Below are experts of layer 5 (counted from 0) of a mixture-of-experts language model. Rows are named router (the router's row for the expert), gate (a neuron's input weights, with its number), up (a neuron's input weights, with its number), down (a neuron's output weights, with its number) and show model dimensions 256-383. Each number is 500 + 50 x the weight over its row's rms, rounded and kept within 0 to 999. Numbers have three digits each.
Before each expert's rows: a language model's description of what the expert responds to. This comes from a sample of Wikipedia text that the model never trained on.

# expert 6
What it handles: Word pieces inside transliterated South Asian, Arabic and Thai names, plus Thai script bytes, such as Bh, Kh, abh, Al-.
router:475523512394513490419456428512519522465539577522431512483547575532427575560588411557520428485432523570504546487529551476548441537556497501468563512559523516559528509565564440523356468527486521558573478545456481418488397475444538484456441499475577513473535521462504546501417433440582550539474502510428510507542488490433435516463547542412582522557575474449515520491575436495445532472508
gate0:523465523492530514490560512447486592474465513538456477446462567449526431574524483428469499429567557498453518485393475474488541461545452548482513520512493507505482460489464515456477409627498424522577450451487483461647465596481500485436468559429534502434456431442490495466523505481392463411487585494534541560517449630492580554387502467503490393481522477562511569432527406379475469545413
up0:578556458484510478451482552522481516532534514454461380504520564475476441580478576446606474508481441524516542510506529479485494479489468537512502455495522476526523437496502494627503519523543530536475613453495566481585437375454439601505584573521467565543528475547423552557499495560537479612546525513561550439564403477505515528484523537523411462509522478532448563494474582487421455389475
down0:600479566512543525563526448517510503568555463485486440516385482612570535483525461510509519455443519542514519560539484450456537458549508452526510476429481518486370585545551481574514529478440558424521561475419528467507547521466516499470455453418464500495430524518448513401492446537437505602498464504523518487462489592469614498551503486504558393553388439445554412558483467483535482438573
gate1:578557393515481511407553459392471434525508538513517614492552478486389593533452472456445582549468520504503537537452476507440525555637573464460536541422466513420499531495506466595549505495528469502509488592517467488532493449568499493425559487459437510545584535439499541490431556532504520546532496447468482514521561442542487464461412416489494367498429505481519488509478421480572428526472
up1:513503398463550512479452532491475554520539505486482511469462523515544553474503491440454600491480513446517453524491431488532510506523553564460493566419490516471478488465544431465558528514512522483548447503455430514556512615588580520466536557334490475458564451440390450591490571523533542500610490579446499576492461474532464509525445356476484471497495474551512379571480530492500406533436
down1:493565529515477382519501534524529493540518502587524455491403443465483494441453483537440560549631458526464500543480466523548452501501496486466529437584447510559504552446374445555541503528490484579523512480482551474472490475493477512410507536512469524577495511489536396503457472508516455401566505516506505544452500592531458525482436546415483533514526387523534512402499470462584542464449

# expert 21
What it handles: The, of and proper-name words in honours, offices and institutions in politician biographies, e.g. Officer of the Order, Royal, Supreme, Member.
router:672486424440473475473451451478533570477611487546486489511462522502466462476580451558545460504436469490489526557585555540511562594503471506583476503499622463497553520446470523483539489454430495513505554525437515461431534548480542427494545478461586458539575532499553457536527509586520491485523483461588527483534515416534581491445587456451506435491491598475406533471505491473582557451498
gate0:521495524527546511334526524575528573470431506502570481456458504431474428542482470471475476492441519564439495469495452502519596453515406478476426545475481534525463486464490448468436445512408441440434501478494386524643486468496499415513529565520539481499413537586376481462518514498488527542442454461517439484598516411468504450435465542543502439419573541403562575478603510500514572597522
up0:620436565409501540479477558573474445516541353511594482535513545525497552406519484562531561522489518452524427511547471514467566478571503504505458592633574486561486446492544533473482533564506555510469558446375442549575470400568453499487540440487414493527385530509565517465486512480492545502472450486485483479508522483493534440512494430531412516533571492515513564562530528558449401439499
down0:474460580488579432467429461467418512499493523513449485531449436596536589534484465533487441499550514565427490413431442504474493637505460474454528500501383475459553534526438583575319466588577486477512530551449535551495489616501430435418437608455555497503554492536529545466479527462482446480454518535415484541438501562541513457423532601525529591397638549484538468491427510432455485435525
gate1:469520573513478451429529506503555480534548513438497436515546538480530449424476570539496594488504562429554530523541410470443542500423524375518533476466560560486533518510354586510532520420422509523471534492410485508521474421525427493439478491532450455496593496418495456447531499494497498626487530493505496488533486472449446443487519453615526509481517573465543486557429531532451484559465
up1:464533503545520538525476504483582578449520474492519417558546581524458487442560446565492522553661454549462533517451540479555504492460497414538569568510499535567504530518403480519515566482507544496550575454469521408483523421543492471495496535508569475472522611566507599478512500605561485456540543474536561590611549526489392398580427620525482501519547449485504435538530503513527503561468
down1:446479536509540455507594445500501498601455526573536484549530525498573427422450518502553587566519524510448447480501547486572556495561400530551471590471435599546436484534452551532410437507553496586481469442442471431468470439507508415546534544427475394577510532449447384480518463470481531437463527503506438491473445569553379450554496406475519502511547436523499555533544518551439429545508

# expert 47
What it handles: Byte pieces of Chinese, Japanese, Korean and Thai characters plus initial consonants of romanized names, such as Sh, Z in Zedong.
router:501444494475476545449508430427464479475448573515577491587558548461473596496535519511452494405442519544475477495577569489468507441557501469485437545442461536475512470436454398505366566506530474485579478487581454528448435518498531474388442493568474493503490529583543517440482498547542466533499459485451514435406538526455444504462421538470565531510544499350535582469567473475574558443513
gate0:500576511490541441565551519444442466426510453501518453518480533506548452508494612446528542533491493419482498495510549497615491469489486568461523542560504488491464421503435502505511495480516552346547500565540444570459453416538478462492393645491527549449427596495475511468455461520572508482552455478425511510559493456471523467463555574498524465645518459523452534452435466455375436564550
up0:484560468493513556527531500530442466500549488538571490468572489525531583548509537539546434498492560446511470471489497423439553536574511598451539408514587489520505550487537371466520466562481549597586499574443453558537394563401548568540471484518449467510480493481491576375539444467486561511550528502471451548523535543607563522423401418464481454573505527531507564510474526471497434450515
down0:392525470457479517505511516536432515445491502462573610577498364496476340455441504403417569508524515465557522425394522482508476460519575431543552438510446483477488455429439537559458492482471426475489416511479539502479562463472459462422513503483466441502521516516438510554394555511532502517466543588519535565494541480522468455590516457516455509493465543415545470512495472492465497557498
gate1:563446520497527528373486594542500505482464511522544494463549553518407479478577415509563511500566461520473494450476451566524539456531399520481508504522538450505430404473575572537546501585617553456488518490565369588493539520444492487494472504478537514515476614546480493472545554470412486440518535491527498612447482533561515537647516477488519544407537473483457443548422546472506584389528
up1:514494599499543473515475495464566498530531462468553482573457485485481496460549569592416458469506550507486474536476476414441413489513419419482579559474478552536519475509506505490574465528518571577523518513496472501403502538526564540537601520517468430559512503514494447530442511516541548548442406549511468555560574518505390487464414570518484569594417591485442477438521465529486519509580
down1:437454465567466543487475484572532442475569484512452526503476561363501478433394471568541502478497515554480451426369513513394481499502412551526518506452513622536483441407512507551477480523549477463458582471539481433419552564485492544499541594522488484440479531440511503543557423595432562580373471503556439476450519444532531595468515398535451415568547495566454520502499554529527452531512

# expert 25
What it handles: Leading digits of years, track lengths and numbers in citations and track listings, such as 2:09, 2011, 1974.
router:521626475504532558446511528554586487595497539535515534489432467456409548589525556471533513576538484442445496378496484542498522476436465470560488555581463481469519587524521503519556472526520489482510489540571523547579601566521504487533485500519557489494418497545485606468522465513447553544480489468430453454572456428585493543561524565539440523471455482542456485523440546544525475603570
gate0:498529570522501636504456465443544530506535466537429464463425509502565492486519557499486599551477477462443549543544521525547548482482468504506517544510442422496449431558434457519459620552520485498439411545479439475437558459453510474470454452497517550522441460564482555421516458463417494441475529524583491549516509431545543538484416489539470410522423511426539542460516520454463574516562
up0:500497509477435438522449459456507457555485470527464468559450524517497444537529516513543443500526494470522448513501470592462572519468515398518459398468487451591476525577507592460495541457513505549481553513594569542460583493464509495509448501520465444424452473538528501595512431435544545621453482409578490461397507569422567602616500492489471593555524517458509453525522520446490578459439
down0:468453440460635490502562478515489447580485581438432502532458559498563574462495474484399470450598542470533468499539456487481486539511521466482422441483512535469561482604486487639551463527536485466528494534487533561477548462528474465514379496478462459520521498515473534467502454464489555527543458520549433463549554408575526534482520487541419445478520450496574435453549547492464564475506
gate1:482422602521542540474504482561432556460318530619520471413524483523515538485514575421486474466479508505467533556552514416524501643446446426350526405417578435457509489420440529549550508499520527577515491487392510539399555496545547527472500463519488503491549552531495532528612552479491504510497512541403533505490514453561434539567528542491564521476482464524406539516538489509488461496528
up1:467500552515491484504518481445539458567533541607420483521565505537456511578469486441441578561513458425573569503578479461509434550476479604419559431450564482448498598557522552534511492528533556530536466534531522543447558535507520584529544486519454538539499461483493453454507451423476460485472530482529537514612478518496511464539574493492446498477504521418508453595519526451495399560518
down1:520537539559481517511480570513624538545614571489439500625426541501406519542500544481523561514569458457531529495518450404494540518501484478424484479500531463539422508519467512420536498511418476495509517465504503481496446523437550559566543435528491482478446498474524468457332537486456451506531436433521558479503560529492438565531500466395465503431556469429509509492479477508541497462519

# expert 4
What it handles: First word-pieces of personal surnames after a first name, often in sports rosters and cast lists, such as Esp, Nav, McG, Marc.
router:522501515492571524454609509549493487569468545560488537546472518494490519477485554474528448513494618423568468427431483542515456536523509540492487596443532500559463414387487582410309421518583530445449497448439533453436402575512530444520523519515532570390510530444555460510561549534472426578522511479541430571465454503536604497530569529604604532473448583467513538581531375495523472457449
gate0:516417418546540399457535584447567498461534488521535471444538510525453481539442464522504424561504581540538463466412491577500491581460507561540548511538456466444604596592494467449417462482572538396474539531583620503471498513471485557479610549588460445604503617431501526454481540510489472490535501508513420476411435446565585499502456484499597476485467546433457456446510480529498503467502
up0:508587490527571508524556421525481470588466486481557522447510542475504414507507479498532567387482528484520569582540523533499507472500535513469526548480574586484484453449582459550593563478503452549547467461558444492513513517534474535492464546423458481514489464600491513528449372479528497511504495438465608505593519509433462507405475531534461554461476517483525539573495467514567499547516
down0:585491506492475509457533548480502538526427615499487443567533464568489536443456456533434546517474558566524534546467637486492515576543496409523439501409470526503445505530524439432420549502492491632504502442527478515521477465617529518430531462544572475480497521516431520548549466436574535403550577528508435479490432415550526507465512540516507457456536508502482437481494447464489510532412
gate1:562420484492511539449487573522576510541560463426556537399442547537536535538507418405573536610448429446389455498504496444503468477526458504460548502435510539452454461480492380517625466456422528602507547504358546537527453505474486608529481406559445412432519621503515457521505463503508407396459581499559476489538438508484519493543484501494500493482535501521563526541574551444555492527503
up1:632554531570576560440494555570445556462555418481431537527549455447535487450428494532461588471507499426538468507501468505467446502496573497533492473446553416563516484534490527482547549461493505480480471572503538425350573458527555460533528461492481540406587405519467547460580498543505466551515496491562463518473426490512575509450489507506498507472491441375551534502457502490461534597555
down1:546453468479453432450472503468455482468450456432570442474459486550602444563493504502422534610486538537449512496578419506542446524526521481524453517456456490473457447493557443416610433567521582529485503517518569596510484530497483458575550461370477566488519466458438464385537439421478499558443612500502506529503548445460562458565519457534445460501559543447520527533489525411598459468513

# expert 17
What it handles: Pipe cells in tables and dashes between a musician's name and role in album personnel lists, such as – vocals, | bass.
router:505416480528508459528502533544529494453544480512475580484507536446454500467496529511530438519410513466516484479465483478522555445492500491508588399437526443559561403516478558463549483507572572507563560523472480573476480512443415530562474451519503492460526443472509456637506456560502431457440465570475426409577478476575527531446492500612508493425419524472504517561530449503506429488448
gate0:446510542474510510465492571474481553457575439495402473605498456506490472509497500453458480448557490493426415475452462478495587497467529467525530532483480431510546453552585605387521475554528492479488515471492517488506539570616493559534614535628463512564678518551412474532496403550503511484529474528487446547546543476488523456565427516459504485540541524518518530523463479449467490451477
up0:477383563527558501464455518559517499515550479434520589536495497522514477531471589551507510536632440517506450512500459500458557431470463578522455530517506493558434473564467423445456498541405540607439506611540461494491544440538473501583454479504461553507492564495555527533426538520526601513552479528493470578372521515474459511505568477573514532515597502495471386475425424590516570520535
down0:555537488529505600459479541510410504453534507539431399475536508496405566538506443439514524534458514540518479517442462459481459533538513448544452511513534540488529473554472633485509421533472537507489454404383493528532575525462532533348580479500560487505531416506502530506451487447541470496437470439440528512577480600487517519512464573498499488543480434448515577499541505400521550484504
gate1:421420484530475412571513539470559542533484474435505542587445541608480479469434502678465534450468536478539556533521495552464475433499486545455514562537539498500545488529449547556452467632445506521556540472604471570484518382505571520492451484435460484620438547421516480426506467527500483526550458455544454547520447480572552643553435507518415481543470486497505633499431503476540550504495
up1:443402395518493460529462533456569603491469521433478458563484563531423388498489515618508470465432541560489590502464502546535637409505498550481498525492494473521488556531502507532497515572424551436544610469545473550562539453523581442564465525528472465587486490558489432447527425497544465522604434485471471541529535451464570594491508478501522528539487481476512528503435445487475475516484
down1:691443548575467490458502557545410585542560537459526440471482419486459422490522485508537499497473439446500588605549508480421508539543513539487498517483477493546506383460504480486425503526548633522592600503509412536536519403473457454481423488499543554426420446518514458519584464450482551513371510460500470597509424471552535489512481490406615492575550495507531578399436453507561528533509

# expert 29
What it handles: Words and punctuation in transport articles on highways and railways, such as Highway, Route, station, plus semicolons in junction tables.
router:582493543473567537491497455523558439449563455487538500559571516561447512514438485511349489425518502436548449584480470453466551556429435518522591533515521546521444550523497479525514566505432499550435511454479447521458602507568421536438545520554430449607470492439373412473570520540480515499503501537561525549546476523493512490624519472416453510514444472503520425541532543458461537508536
gate0:470547532439486580496402455556559514573597520532545479421571502495573619483546601442522457511421508473514553480533535479493481519519553524585480441511566581507477560542534595431513420627475539502536509532433449499418470458482577509477458492515619483477529509548508530498457525505478452420481508411427563531614439568529527533550472489495460498624523517457485509394509486512542497508416
up0:526433584496565478451564479483480582515529507451534546424447500574535457477518499451546503518520381552399430483510425502524465501423468538541499490585548404446570483522515425550484466596493470477508559461533555487561490485481509361540492525540501546466430496447524554572531494430538461522470483530408468560485492374381475517531513490491570461434498575504596573514425495552481499472487
down0:510475435588545472525457497521470484555493419576562476428500509526477545426568524417552532473650459460448480460451511523496523536541400504504490526438528536473505503486517545432536432436547525517523467485455469544552483466537545462520535498499485377548567512460493498455533486428514588638536560510476401591473419458408488425495512523531503547468363483488484539488481640575504487518527
gate1:508527442530430530494520522428495494618501451451522462550526461526571511449534601400455546554603436579447491539525472507434493468557403451530536469497542515517493513464554490578393518503465439461342441544586408534531476506540442460495410444501513535457480491537527453552512495496457579489548495564355583571521569575510489461499460460474491423503485478424437527503543426504514506524558
up1:468513462435531507481402539486403586658542484552502476518496568466465575545583480551509476471523519544490488540488483471456467535565487528512441420473517514496487442454482432495487454390477515529430518529451483572473443462474454571451469480432540541480522547551592430554572517545462511540613444450512637485511497470567562445509552591538434465468567610462425465420544482625475523557411
down1:451396453527639461551543405510502500497488465538612435473422434561661577463470448530459435555474496505478468457521535515537494415498610575464423489571451441554575420415535497444464500448549481518562523551474555485545440456503511515475552503580369472485558598397571489481431520525448530417481519489477485497460385476492454581426539520524584507440605433435440501486454452397425433516466

# expert 27
What it handles: Middle consonant pieces of foreign, mostly Romance or Latin, proper names and words, such as ch in Vecchio, c in Vinícius, uch.
router:483507460493457495529491458509405495482495436510511538563490516572527469408507532467463532390594570460415539466533531522619463457521540540521477552475512469569466443424485619465399544502570547423590441477475546440554514594480467480448576502541549621501509490545470476516469592514573422517563515557552547545460456500441567552469516477504536480449505529516516552618497445497470407442424
gate0:489554381486558511527489455490528529457599610565539456438522542617490460395490547495510605474519490490450483554537468483424445368541599599515417513528545495566504479510393522528493495493483524405556423581559437530546480494420456493567419492440541515476574503666593517526514502477489502462446457505436512476475474483466413457590439453450489498585561506592560531473557515490536494509491
up0:435575482430441473534545547437506549468469534439504505391525464581575543448522510539451513494420579469468500406456470409470349470516407522431537556557499512579523532531483447466454478385524568458530502520537396417568471543549600462477413477515455487440482538484516520522518407545496546494526523475410516424500400500488434609476573515427525539536459457569587527444422421440423441396513
down0:394536480492445480536538454536487515451439516507535499456474453609514547435445545519449530526520533477514546431418513552556485436424476520453477480554505417476435602571471504443421510482508492547515425542556482485349475544550484464504459458450541444535442477465479551478583454462448480513534530425483461511532586518546484448555551553476540467493538515573474495506494596434500507483491
gate1:461507400454424471539571459481532504499569483511513433495587550592531500476493515455424528511548445562501508464505475458482544427454529488456496472498439520406436529481516526576448584487415565505606569559418482502495497512483527465470485477494560432503647470562536622530517507595423490431550442493457535442477548571430479411412470496546463616476469484549491508590504534425419427482498
up1:515493548495488484483505516505563592500496509508563520544529430465586514503439500467504537472533642578470431543434421539485536492508538402583541472501446481549469481472525442493538517544484485430462435482590501522498491607388544562515535480575559494425448440440498403486485503419473535581537460493554559457533518479504502488532468492484578538580480519474465468463507533539588555455506
down1:449414610490489503516559459427426566623537505501451562459548491464548427544516497605563446495522524506499446538495528460433465543519475548418462486513484490557563493429574579545459446611480500457495476498547468502495535524397482447527458475494555404462456530454394453482469449596514489484502422563490482534487490494468556523508520567535390480485534418474456533519586546467391563450569

# expert 11
What it handles: Articles and possessive determiners starting a noun phrase after prepositions in prose, such as the, his, its, their, whose.
router:588551520441564451512484509507545514494480456576581571432427476422426421487492498447451472490481475495553572560503539560441463516463447515484473557504575470422533501415456494457601487436577470401503510567497533498465508540444503520510547445451507459592498418447525447512588543452434505511406506469532515397609491544527592529507506485464378547523508509592469478496429549449529512511472
gate0:505516525520455588572506483542542508470458508547481478484532531484541577527429463471595515610568521523533507548567549437491473452484482430489536454517536506563508459514488518670524462586593483435547483467551480597508475440542456406558531564453580428549449455566522542550451524480533529505430477468497498492487478512561453494464490505543574541439543500514457552452521503600516450536518
up0:479489510454473480406452394471595432512524505492496502586505458527446457512485420512452513542547530520502421479442459505596516458471479450565497465426548433555526510511530387620473389548505464479456504525507576572553492481478521415519618543445450505479471543558451471521452481408449469520442456548539467471538502613555471476545555530554523515499432426519595488450467537442488442445450
down0:540442502490498594476467529485465491420477468451484550412493531532509553621511483518512571422449454439559540559568511361492552487477439440367535526510424496517485369438492534477425485463499427476447466511524580518508418430491467465556489430517550535498542535417492492447427510491485509468467482565466486544473545489416474483497522550530418480490428505563480580498493414531447438467560
gate1:601566551462560501478549418424489470534538475501481447588476440531454505505454529460487492552501568497476474471456561452481527495485511522446518508518519465501406495537438477528471464506552394519489434569483430528449456545481528557437554476588427560481573373544479462470521475488501527490513492453580550492504520526494456513575522509496486392523529538430475409477424455485428525525532
up1:447548527415532512530606591513464565578519454460496453538458472585528492465593414440506527425467495496390467527530509548530498429517451547499537396487440517470491526448625574576520409482425491532525439484480511451484508532552630493491473545540337474500364496577470428465523399393499491532562483512524541560474468482453507497503493576552498411468419520566551532479557463421566482482609
down1:622446425488497460491457454582479434525526462450491472479513464405521421508575532600461555440584528522555484453521424496465495530476472543543422438454479536484456458441595478558534488557545522577477528434501443561583585437570466535495437472540526522552467455479541480530512581561495443532483561493479505511524469536490564476503519502485462467546465504519504589454501481533510457507428

# expert 36
What it handles: Spaces, opening parentheses and first digits before numbers in sports statistics tables and records, such as (5th season, (28).
router:528455553518510529565489585516392551539510521448454547415563551573476514489537464451534524552452425506523484582415418460520533491540380489471472462558482466474530538423425516448476492463450527555591496523495393526546492599525431558489521521500497484490508467597501475483588447502436549477516508476450532466644520410523490456461503513638514421498428568547430479586564569448504450524553
gate0:476466542445468535451441529503425514599533497572520436538506394451433545481512509420517492422398511404410611558483493515439588533582543544417558526566434509431561470595553426441502508479491493449529506461552478475546504588536414575503533522485526474491472511477416510527511495386499411523457483475561482572526559491484505461478500507493476420519410490502477408509490595492486483479528
up0:442497459519555493550529507461484517469517489391544517498542511406546466580470533605469461493519483503529482459421423492548466548514476432523605465510567509541417511578503486444469413515524485540547505521549512472494525430531548508489459541575477504531572499480514531513529483583567600487449533492494492494537364495478635553469481525466480549523570520583485505461518382449569617485451
down0:636481455532500458528467501502559482505544552492430482514591475533554445445414486450537613452537491481429553532519497460484484487434572481564430421480469567464434500420555574481567525448578397420413413530561513461455503569513440544549560514438559457546461553457466485540467544500457449545509434521452541509381502441532445492483544581451455417427458498499501509464416502469431512514530
gate1:553458478519506499508454510468519523504491544523548368449606546488474518552565594482501479491542455396469465491525560514626470549456522526459528596562558478533541482460470517457445499471471514527482544447639524576458569405457501497536583471412518498488520619508561450552482418442550546440427530508550412532502454527555514588495513375485545434534503568520505471478549467481437480489446
up1:494538535458561512384529464511479484526503425471434476535442461457541573504425524505488519558434578585486564507552495508403482538518570502463500506501493487468463518494383470413580389460480506528586446469423508499495480514513381501434516532482523496336481499586444496493420491482520422558546589537480575564427570506481521450533469703491488529560560420464556615499435460549527480508551
down1:462555443548408415438501529460467461529602479496511498542495393509559505487514523494506378456520516518407491587500523506493462526559476393537592585594483459479529504473464443405438486522613515516428507512470492468468469512473466530461535511506501484515489522521423417407554465547587429469568554587555569485559527525471480505429481588479452538557487532502534541503474401496563427507521

# expert 52
What it handles: Word after the or opening title and proper names, such as United States, New York, Great War, Our, Seven.
router:584533544503490485410524512530552496491571560454473463509468466470370470536487482539490428488530544514459487516463558545464579504427450478476521528553529519464459444475510543480531506500447369427512541474490510437518542566476545458575557575445535536449531473512581542491561618539463482455468465432422458487483475541584450481514524458433565464441483530540421445487463485430527580512407
gate0:515522489429550519428546587553468520478462445511455497435491512550509485430511449468426462462546421430538499479451506534448543579409495527504395560385543500481456500528477511393469526524577460471536472486540550533479504460512540536521551493469467506437539524527500515448579446555447502377498557445492523462501492505468544512505419494443573502470552474443501555430543584423377495563447
up0:460514424501467560596561492473477455531591507500588617501471463569454519539414587506538516552429570570509500544490505480391506574436511478535514568483528504530464473500468584638450547569505479570461581536536553489454514505485507420563496473522508527518568504658500517500468552444483484542472450486518569475513550396484442510565443586569425522538504486415468452553531398509652544425459
down0:473511510420523501508467526506417542542477508560484371527446454513549432418563513556535530499485489538557417489420494558564485496510503534428492516482471598555489424498545510439591494530549464515452450609474568574439521514475580498456466444552459516444504482425462576490479463493467461489470373526397540585519487524543507534483508486474479496488531533507466533519501444490537559544452
gate1:473447439472535558489565462505568504458538386502527516494467454548450508501519439487517504448567560534516575517479534508593576548558545495541453481487582414518536516481533545499455493565522405546506544408516619493536563517497483408474437515541515596544502500497483470546495460571487541512448553517447445448493454481515539476528630497488384530577481475522512489404528497543489467503411
up1:459438603531454483454534474476448450494546501501455397525458504472433572590502501583507472431412444517376544428427508436470399533516499470452519515528478587461548456586491593507523442571414569429435525530485524476525517549490454493509466581516506524514487506512576450599489441506483563503497490451530520425517420385457516487453508530527498448532539563491498519508548413496512464442473
down1:390515580502539467492497431522486493628504467458434501512508545461544525482531587455444422491493563484522527549522562483514456509570483535413511512559491511508474538466432493544492514437536438420465520599455464487430547492507445495507560399491477551529413470459409464468478389512527556540532546476508493524544563479508553549586521495531442572515575500457519523497544510485458614482484

# expert 22
What it handles: Final digits of years and date ranges in tables and prose, such as 1976 Montreal, 2005, 1967, plus "present" in spans.
router:593529515575503495529450421526451478459481617443433515527476445538451489510436467475486581527574476444530493466465580550530527511453531448489614452450486406525475532488485464505552527451442505514532444542515532549513505428509514498478524581590474524480450458489502434570531605401443376405499524481501473465599540530467458433446506458517460450470420544437439573453472569478559493424494
gate0:584559580556468521523502449603436444501444602500528492492536503428612465530462500456529520487582450488478496597453487550490565498499498579565457551534581489442527465427526419512454512557463488512481558469547429460557489457436500566465374426454512545467552434467518550446484533506566462519527421560535479492470471439528532519516536531510549449545502477486549458418545397406454479453568
up0:498524469403574482494582542498609477585518461425509556560576387523538507499519581523477410473575545546461506472493465492409478576497476486525473497481464545518453557523475522503526575447437557477525557466457472554462480535504528377499435513599532445520516509504492507524572509517473522632495469487456508498492484464464342510485513486481480469534521497505518481555427509464454522514446
down0:541489564470526424466464485561439473537486500436541557509512487414519545412497544358542524460439528483484443517490549509503500468519440510404412538566383424448541549535456442476629451449568520528489507529505482549416532482529485545610481524428538493494506499511460586490522586466563515473542515538520492510413454503538456524582576542496421549509463522434395539451432471405512455484396
gate1:494547557449566569570546469472458443483541511557483542642491459604455489455508523561483481493510500535461554547478476540559622496491480543490473538535501469590443513506592497525490494534482492515498533498519543424511452500481571582433551519496467503571472443449372526535541437510512499559532464542540578511549586552387546491552483496620377482369442621474480598525442439523477498492470
up1:517516531472553573499487474472464423470524481562577514557449442481427475541550495578504461511474522534431527503427474633499689456434471557558500501517451377503457514527513469443510477483442533537590501521498553416466471462471522542402560581508458506585518369448397540512558438554581493468471479517528538460460591502471529520533504538602494524413504558516508629468466480537487535495435
down1:423548526501471501505480493548522511416481501500573433549516490449492496548510518494576487373573476510538489478458475530488515482451435419493436430557460436503607527471566533552579508598499511557513550411497542617542537541451518593506550352548455549486435486492528522556554481532446556440534443513455480509503448519445445468574543447438545567596471547528519477536572515494536461511513

# expert 58
What it handles: Unit words and symbols after numbers, plus table pipes between figures, such as km, mm, minutes, percent signs.
router:467500539469469527663574467580498474541530450603556465554558567507543545495515453466472529516507546437547474582553514457506429574509542508439480457398537512436428501549547425578465488420515524572480439444524553505413508484513434467560527450605421518502584485516444521510492533507447449443536507496534460534443510498533458514500521519455417559562515429525602396531478489458441423447570
gate0:510544455513484496595528567413498461563461547546474542501525464527557481549522449433474490511444394420464349521490532530448488574513491473557470450467549503588512500534417509575370434539562465449555531447575554469549423463447618561500609528631509454478539582589450453494451515442461460395533533464484426471586406447509480516494559584501469501531562528491568465525509514454516507495483
up0:621570476518503514432544551560470512466537561502464441496489488458541542465613449525492554463437545472474499475426462469602463490550446592439427535460559485504456459530389546393600519390429499497533538486448495530456490422520540488504500401467485496517474446546494544552537467498561502540500439535491483462513419449495521474475458557518592542499558493549522565457518471506557535461440
down0:565434447514574507451538446502555582498452489492537533514528479475437523504556495470398505531497428511547526419470449541547552592573491494594528561514468462431553501554451489548463505541494573490511466544478406501595601549491568512528438502605446535484501486549558497464507638548534440534424517478559478488552522493540572560512492549358507435394505501439542439449538454562531525564545
gate1:553537480453475438402517429538513575544538449459496587457562574459574563501529539566502483568550502482455525531463445422552578474500505522507591552507350433511538495442507456509399491524400539511480515554526454456474535391475449481540486475487527424484518474468572448431511482486549554566477509538565586497446526537566472575430545465412517585473512546469593499465490528480465427431388
up1:467436538583550460488480505506600504469507492441441540470418533507508498416545463455593442504481495563430451382507498467434531577460528456498503513521600531519493530529464555473511515378551435474413572472454485409482467390575462571468513522528439578544458486572476523567479584476487523457549535432468446498602558482569495525461418422538570438477536514519437478454521526486482509525493
down1:418502498516490582450460417628451510525451484447530454572575610445477516501551533457478503514596488506492528442426448460523572582467447493499607455456592533492484531525518470526488488533569501433520399538505496458569473516484417504567437454526474544457518483508462587440423478512509502501433439463496440579429521501491464520475526435551466491582607541595461330470479609554515456516461

# expert 2
What it handles: Digits inside four-digit years and dates, especially the 0 and 9 after 19 or 20, as in 2008, 1960, 2015.
router:425540512499543466497469480474518588447488460421463517449429517468488462492548505507505520506523523475499461433460402567576434449465501408521502517579447489530425509524588486451572555464538421513483533549478581493542500450454497368495589519456412401455386493512434453497465470475443564524481459469508435441499470470444419471480497598513421452471581472530449532501482527516522471561502
gate0:556503423444483456518468498494513505577522412470460457487520489478455465387541515503495470482505497447490582482430492510447534571583470538556566425551463455533508488427460626515472503553500458500490431377556401551469542481469568518477514500430453458587497492472543502510529564460489475482498426587429415446414520641484496509572533561543517484456490453521414412504541446459444495509439
up0:516505558477539514595497486535568476516580486416468560482438501452449401492505497538459431527530529450491383563436477556510377461460476675435658502515505437512558472455460617479457431495403519515541537478518449564469515459463506528539509464444521472558467521573541589466526512469452516493439539515548475510462545556468487548385528544473523421438427459455386487528516504471469381506430
down0:612460474570527526532437452455460497525463468503445502432609409292522456523541521450429481476472467506374458464488430467482442532552584481607439449510455552462444485488405554498468434558452454567522420512555593727550543524558565496534458515475401548416555494491513511491520463516523559526500509511479515405436505414498502527468586550474495564477515592459477539462550493475471462442513
gate1:571510435651553403518519572517534529468543505429553503503589569511601396522440488434467541510473545466446516585487522501492582482542508608526620495472522556469490436495482570453501485601447469483515554492628507476484544437521469471511569463499530529482438470518525481483564514537419494482604463523545627504407490406491580523474509460552567482527477532471431490493594508503509503479429
up1:373505431568458373510530529560428466452505433454467470545523488576566501450525482524412561409505522408497509557333525559516468421492525445460548559508578548484527489496439560427510487460443539503512495431575483477525512616458481530511579501493530454381516529534551513560559429528432576548573447486525489417477561479526459497522400492462519448564568562518493436496467543522482525456409
down1:443457495570525529506485498526438542500532517511496439483508430482463488585500555517527501536531497500462532472547530444536539554497538491452451562520575583475487352538573524627532564475496413546487478568525377474549549551546497467493573416570498471521581587497513427494501509453528525512478460423491494492453443537528452557582546542537477480588450482521520540617457439479393483498532